{
  "balance_bias": true,
  "lr_router": 0.00167,
  "vocab_size": 7633,
  "norm": "rmsnorm",
  "norm_place": "pre",
  "attn_scale": 0.177,
  "tie_embeddings": false,
  "parallel_block": false,
  "beta1": 0.93,
  "warmup_steps": 200,
  "seq_len": 256,
  "dataset": "wikipedia_en"
}
Below are experts of layer 14 (counted from 0) of a mixture-of-experts language model. Rows are named router (the router's row for the expert), up (a neuron's input weights, with its number), down (a neuron's output weights, with its number) and show model dimensions 0-79. Each number is 128 + 24 x the weight over its row's rms, rounded and kept within 0 to 255. Numbers have three digits each.
After each expert's rows: a language model's description of what the expert responds to. This comes from a sample of Wikipedia text that the model never trained on.

# expert 19
router:130120091127128132134143131125088136140124129136086132134135148115117105068123088076098123115119150102158138110151132111136140114098127146111068140112142144126149099158117131127121119106141167104146134117101137113143122098075102087134114140
up0:125101135121141069127115106120165099106122145159158163123138129129100127174152090121137122139139080110128133141115120105122137149145128116114120142121118149116138173133118123090148112154130149194129109133095111175115115132127153100108168162
down0:128140135138129160128124128162149126135106082089127138178120148118126166167141119088124095143134129127147139196108171150118129132103137113118113115183136136103112123091164119132117093124123146141126130161131093097147115168110109108113111136
up1:128112145133160096169106133121146133092097133119111149124155167103155126130085115109117101150120095094137141095106115145107147154105133128157104141126127131091109137146083120146104141154135106111153099082101116132112099139120158144156104157
down1:106136111157066117073129113138159068124159122163121122097142113133121148113063100127120113142109151135082096121132133093153153101114153091169104154129145135131144130163115149116155088123164103127097121108120131106131106171131129112125143114
What it handles: Middle syllables of Spanish, Italian, Portuguese and Slavic personal and place names, such as Pu-ert-a, Fil-ipp-ini, Bern-ardini, Kamp-al-a.

# expert 7
router:140105118133099144104117178135067117133108139143127099136115109101142159142162074098130090139109127132125105121094122114131112121104145129121134097120129128214108107111124133168085158114095110141151127133147140124137151103117115096152100079
up0:151172139137108124154139086101094117122130123134140125122119091110099148095158121066153116162144135113129121169121131088172097163163150141104121135109115092154119146158138122099081145107140105150115090177146158121110135121143155132144119121
down0:129119126129141114140134141107178167121103108111132098105134155109163141154108149152112118070147095158122105136118075117167098126138146134098131110112123110111179107140129099120099132127151140144157169155136125122105086111158140110102103135
up1:085131135172152136109109093102072115173130127136147157134103092123100080112120121123145060162129128100121087083129159103125152107116146134064163088095108152155109106141070120140127129096155144158118149110143112146164165135120098165124140140
down1:097159133115153152158177090135111136155141160126127105119129121167103088121165161175150153125153102104099112125105140156130108132124179132139077166152130113087144112134156142159111133128093167128136131073149163124157114131089131166103113132
What it handles: Line-initial dashes in infobox and taxonomy lists like "- Country:" and "- Class:", plus place-name openers such as New, United, South, Royal.

# expert 12
router:132142085178113144121124141144127091082154150145130094116155075114107105135167111130117145113141136137150138076155119109113158074169125120123130126134132107123135107081139140115104113065108126125121146136130120127108113126147101129130169060
up0:115103105131104125138111118075150141149122130122115099118178107164142114126153131134116054111136162124120084120119143094163148125122127159103151132089161096110128122075151139147146102130106123130120124094150158087104100085106085128136150109
down0:167144120131118148158077101132138137134144175156149112110100149128160140122116114162149138101114124112107131150135124122125139110136125103158159114181144123132143112160158120119093145131137107107107159100133111119128107123155143100056139138
up1:106160093121148114159154121100135106146135115123083159114129126103127102140138122160116119096171120102154129118127113154129093137136137092099108090108113159126152158145114143149122139157104128115119131148152192133134170118135132175119119134
down1:164111149105137089109122147150105161153134121126117130147149104175175072149122152118135169141109101118090109101112157131178125104141137123121107125107127088109126113156149102145137175145127133100159115131151142142138132109165131193101118115
What it handles: The infinitive marker to, modal verbs and subject pronouns before verbs, such as would, can, may, they, likes to.

# expert 4
router:126117106139138103120101131134084107075141117154140126142133136140135118114136094099145107174138081123113136090114102108157131158071130134108128096120140135169133116132132127181114099145083133112180103131139127160093115117095138145179128103
up0:100127117165142120111103117141106139141150130080127108151137097162141096132118133109118151127147095057113163110098135162147114115154111145101146110164114104116150093112137118151137073085069142129152148124161133097116115088114132123139088140
down0:135185153107162165149110123137130123140148121131095135123119130130132113145159137102125134159147138184144153124133190125134135083115136156112121124125097120136177125148129146115113173137137163139121136135142109157107111105151107081100114131
up1:124097151159129115133142090132168082147132110121127112163115151154123111161131099101120128100115126093109154155112134136078168094138111170116148130083180112164122078169137113173128153103121112133127118120113102117106094126144143087130138141
down1:134147109126098110131179148125080098105164085141123112161147118126147120181127135080094103123144153134122116117123110135120153136159117150153160124161145145139068120174141129093164110176127146175109114124108104128149160132131085085116097147
What it handles: Capital-letter first pieces of personal names and place names, mostly surnames in tables and lists, such as Mc, St, H, L.

# expert 1
router:153127136158124155157156146137108130158108141129164114129128125133112132109140120101106147137153157111111150118150090130108120126114087136106099131136110121143137165139096143114076114146120185111116112103087154131102118118114136137157094128
up0:117157105131113120128104145096119141128131125125098123108140163093148155139112123117095132091091131135091140145155140135139114129103126143121136154092132125143130106151111137119138087159127118152143130111120158142119132169144140099165149147
down0:125134169150156125183141106146110136119114127128107145119145144114126143162141163124123076088175125127165171112144113109151134169111113115109178137091066139121103128141092149106136117131126093129134116152096137148114147167169119126128124123
up1:142135166111159091130179139148108139136165136190145146116137120119143112123169137089169127067138130090151159129135106139147142109115094150141099153151100086098106108132158116127144093127112118106127111173143147105114142148081132126129087141
down1:138160061117096110114089127121096159142121117100144125120151178133110130152131085123113132129161138136138142113098107100182105171139165111141157150181157080111122096109146119120117139112159131133126121105141062115133136151143136137144176129
What it handles: Word pieces inside Slavic, Nordic and other foreign proper names, often in sports tables, such as Radwańska, Vujović, Polјud, and non-ASCII bytes like ö, ø, š.

# expert 21
router:119125138104111172139101125145137130102125158148139153107155091121154131115158148081113129127116116103109172106115117084134103154131117180149127150116120138121105147118135112129123079109127140132163130122142137146139101089074090141121114147
up0:138143114149150145142129141130124079143160089152158186151134099111150154135128105164106180161100163122136129064113164132161162142140103139109137086104105087138106141105164149089172139144124118119138114097100102110145109145173111162118112145
down0:107139146162104115082124140095144106115125163098137105141150141134101129137142102100114146121121127150127092175125196143110138064133152118117152148128137128093147155086099147117115126147137151126131084128157148068112115146132151183147157136
up1:137112156128122102145089090138109131128105119125163143086130111085149116144110102090144101162100126102086176118151146122135144121131135107121117110160122131166114136143138102121148131157103150139103165134170151154186110067107156105168128121
down1:136149105154185148090163121128138147108155168161118117126109119086095137168159134117181175136095133141108119157097136121080089124173122111128160100131190152156089160139114117103142092121112142133143088177115096093098117105125095120109119161
What it handles: Line breaks after titles or sentences, section heading markers such as == and ===, and sentence-final periods before new lines.

# expert 11
router:145095105167159113151133143114115098108140127144095144126103145166140142055093078121127099131137131127143122122123154131114150100126140175083086110127112101122145110094172125134150143106124118119146148141156101102136134151094124116138132119
up0:108143130120125182152137145118127132150158150148132100135149123113135093132096104138197135146120108136170133137107110101110146127138128148171073096138108132147148116128146090144083128075117123136122109196163091112119091156121116146137145112
down0:101122130108116109159176149099128172107113138151101118139119148130118100148117118123147119109134148131126122099198125111189129142187111128130085126120099145146120144144111151153203095107120091190148175125169113121092144154137123153138072096
up1:142118073159099088146151168104117083104158108093155160151128129088129105160141133131145132152108099126115111109127103093156159162117155170117102096164086123125094107078140123109100112122081092141135141128147155110110145111162137151104164113
down1:131140124127089083147102103144130106112131175117121147186140123094100087140158157142114106153172150141168150149138127134143094112131140149133099108141123159208135129141141093085125117200117111132157150124176116124110161136116152156117136160
What it handles: Capital vowel or first syllable beginning foreign, often Spanish, Portuguese or Eastern European names, such as Nueva E-cija, O'Connor, Ale-ksey, A-jka.

# expert 14
router:151075113081128129136094131125124137125147139138130144110093108106125160156135123087118131125126122084109178127130134127092125182128141168162122135096147158120089146126145159125123086109117099151175120114126136132124074097105056141120134108
up0:130143127121159147169083122092074084097127164155080165106109089149140119106165142116127153139097125081155134146106107120112126163095161145124159142162121109128114162144111177141117109096132121136136149113108135130118113126166133102138109114
down0:120091160127117191151143107121105195156124122171105116152111115123127147145147151139114113154119138112127142127104159103131099117146141148167150117163132135085151131110111092104130111117167154149141090094104135092102173135120093172131135161
up1:103118136097146148150102143164108088114172146138123091112146126080104119114130146108115093099121114114136121118122062113139118140163141165096177140128140145085107170181122118143160128138132076161124121145135148182150112128132100093160192115
down1:110122139086166129152120120106131142122095148153128125151100128162124180135129102143150123117102141132102130133073140126108127097101105113163140140090146126117132107121118158128148148129136161151105150111146135105116140091118135144140105168
What it handles: Line breaks ending list items, table rows and paragraphs, plus section heading markers such as == and ===.

# expert 9
router:138150115118128145145076137152146122123157145144083124118134091155148137149161156147085133131127121152146122119109148111124106123148111155097120130123140131188132142130149154155117114101158120121185106116124153118121104071153081101149138136
up0:093135121109155116121173160133147095088107131129133120094134147159181118129119145166076173121146133175139161140147105125097161146116123135129106129107115146112140112141099130134144108138169116143103116093102111125144099097164137148112130110
down0:092120110114150180148145129135122156166155112127145093109127101145081126143128081123164125159109116102131106130130156109159145112115125085156126116149138100139065164158161120138162134119082150126127135151134128168149129136102115160139137129
up1:130111090102101117117122138145128138163099127127147102132089070142110131119149138132085119131136118099173147119130169152177111160114135164143084151135151113154103159159091083145169163159136108150112155131111127098136130118120135145120116093
down1:141166175133135147155139112134156132109125125124144118109152172126147134123099100144111160113172156101103078098097102088100176132115136135121112129130126139146109160146157164139092101161113103078119109108135140133131110179129099129115121142
What it handles: Commas, periods, dashes and semicolons ending words, plus clause-linking words such as but, that, however, when, there, unlike.

# expert 8
router:105111147153117104118166113163144164151162164100125101129133136131093135092187144133151151104163133114140173126108100065151150133120092156079122078118130157151113127105164097139159124125131092135127137127126161124106126131125116149128141130
up0:123148141127114132144139094132063157092121101144151087124122133151087119146119178117139121120163136089121139163106111152094161153128185112130159080099122151128118102111147150148154134151135120130135123105146162103115113090157156123131118142
down0:167127108090164124136156116139083165102133126125143100144092159169075089131111179120168146124132138142138141115160083128173173145129133147117154127168140120092104107126148155157123123138157132130087161143140158093107124081122139130114144122
up1:106124127118123168152220134143121167122116114109094134141096159111103130118140132115143137145119141139111159115120133142133118117153172125144143154132162176095114156124085090107093171091113132140154104144116125158127124083126101150117144165
down1:118143145128137104149101132090150115105142194124128127127101089143157144120136174127179114132109121134094093112117132172106142093069153155139155137146125106123113135141144141143111122143154168106142119186145098093100133172103117207113106122
What it handles: Digits and decimal pieces inside numbers in tables, scores, statistics and chemical data, such as .4 in 380.46, 2–1, 40.

# expert 17
router:118109114099172155148149098147136126106126108092099154135097147125095131109182106144106151139166139115127136130079073141142132137125162143123105120100147144116113177091152106157113109058137112111135133116113132123128136137099145136148164141
up0:097116100089140092124129137144117114125121104093116150125121115110115111167161097120121143100124132145140090142123131137133138148122141104155116096125141150133157160111153155098128123145092128116194115126123147126134177117095137168074136107
down0:150136126134139148101123188098169157112108124154124138161085119124130142119102162186105117111134147178149119087126193152139154108130145138126118143110144151091141151165105160120159148156125102146127118102127119120103142165149141121093128122
up1:144157106113154147145119128130086145141141180156117144141079147140122120113094126131133133112115129123099163168108101150136172138122131110096157094179146120101084153151129107141148082112132112109197127079142161178152105149115143125161137169
down1:126150109120151148102124156113133130127135127102140153171120188125159133114166096104119142150173156095119139085127130129086132106165153115133117155111098153147099116120185173134145129114095147142132155158145176103148122165136129163116159115
What it handles: Bare spaces, opening parentheses and digits in tables, and byte pieces of Thai, Japanese, Arabic or Greek script, e.g. "(of any race)".

# expert 0
router:072139092108104183158094161120084134115113161088105080102120098155150076155152123123132134107128123130117124140110159096133136154114134157078142124118105157124122106127108108135126126085157149145134135090134148137088084162141059131144164123
up0:141114185128140136155138141104112124107128161109121143116105121104127142122129083133143093072111139077119159128145084150154103132139110155132145153126122115131133118111137171095065111118160121088135083121162122113105117131086125133129140137
down0:146104138127155176095153137132196131128101150133173131126103147138139110109149150123095127154136119089091137133108132119138159138124140124152137099127150159143099176124129130163164114171094107097144151118170101139153135120093129145109082112
up1:144124116096063127121134119113114135133107166101181131106130097157118119104145112116117120138120114172098070133130117142105160123114141178107125122098111145078172149123166148119116118126146174099142161123123135158135162165121145127136152123
down1:099134173116123171155122129138114098091062097114089133136115174131160122166088131138138118128138143111162163143145136125110103150132130096129104098120168111110128119115088093131126141127130121113124087159140095165113128114133119162139104103
What it handles: Prepositions and past-tense action verbs in biographical narrative, such as in, of, during, against, married, released.

# expert 15
router:116141147101119127134095129172104146098170120083140144067122077149096106144142125098114166139162098141118135072130090110127127122085103167147139150081167130126122098153125161139111119125137117118108118137119126116146137124133138104176106068
up0:132097167171187156145136147116138105110127126189100119151136108085136118119163106139084135153121113139127117162135127103098090094106143112135136106106117160132149159104165109128064095148108133119136119104111137136124124149132126170094168087
down0:096127127155115125100132125090130139117083115167137121166108136083147112132162092166076142151151108131153159155147098154132144128160119123119154127142096152131154134123124134126142118089155112142156121166127114146145095156119178149111130105
up1:109116129163101127203167152080133132100152153111129161144163084151102100145141066150082123151105127125127093093129102141147121133123121180123104167147165131184114111145112145106122104147110099135100116096174135128131101115112154113132152136
down1:162110169161118133133119131143160168131115180136126141115112141095155122169153155079151098070123115135091146176128120148114128112111128130167128132084180100110118137128164129145120171136108121070149147136132131125153160103112129126147134080
What it handles: Nouns and word endings for buildings, infrastructure and organisations, such as road, church, Museum, Railway, school, station, sawmill, shipyard.

# expert 2
router:122138106109149142151149113125109062138150129084102117131126121139118105142128084101142138138147081143115112102137119132152142145096141155146109144118086152137156113127157179141159136107145103074137118097131134183120112146104146131114135150
up0:133130121145119106153134133116117057117164142112156109082137080109132093131134117133111096125118127104144121104112147105150140146077155165128145116121125105162132136149128124133106140168162116100093189129113134138123130114094109137108099092
down0:106112132124098164156161126086116118137117116120154160105105167101135090178134163144136160073097167140123139136129138105162121129137141115117108080127114101126116161148093124160165121113122127098104142137122103133173121147167162118125110137
up1:151108109106092162074164090156125149156093106117130106135110144152110136154153086130124149145161138145107131143109120120117124149159134194150080122113131099155123135146114133134125123101135130126146128146086149177168172127134148151153090117
down1:107147140145108151134144165152127126119134097132117126107109152074161151094105109097094098138130089105122136109180111094130129132083147138102148136133131144097126119130115118122077128101097093140117160116138107122107156120118121126128156090
What it handles: Nouns naming people or roles, often ending a word, such as doctor, reporter, father, politician, Protestants, and pronouns he, she, who.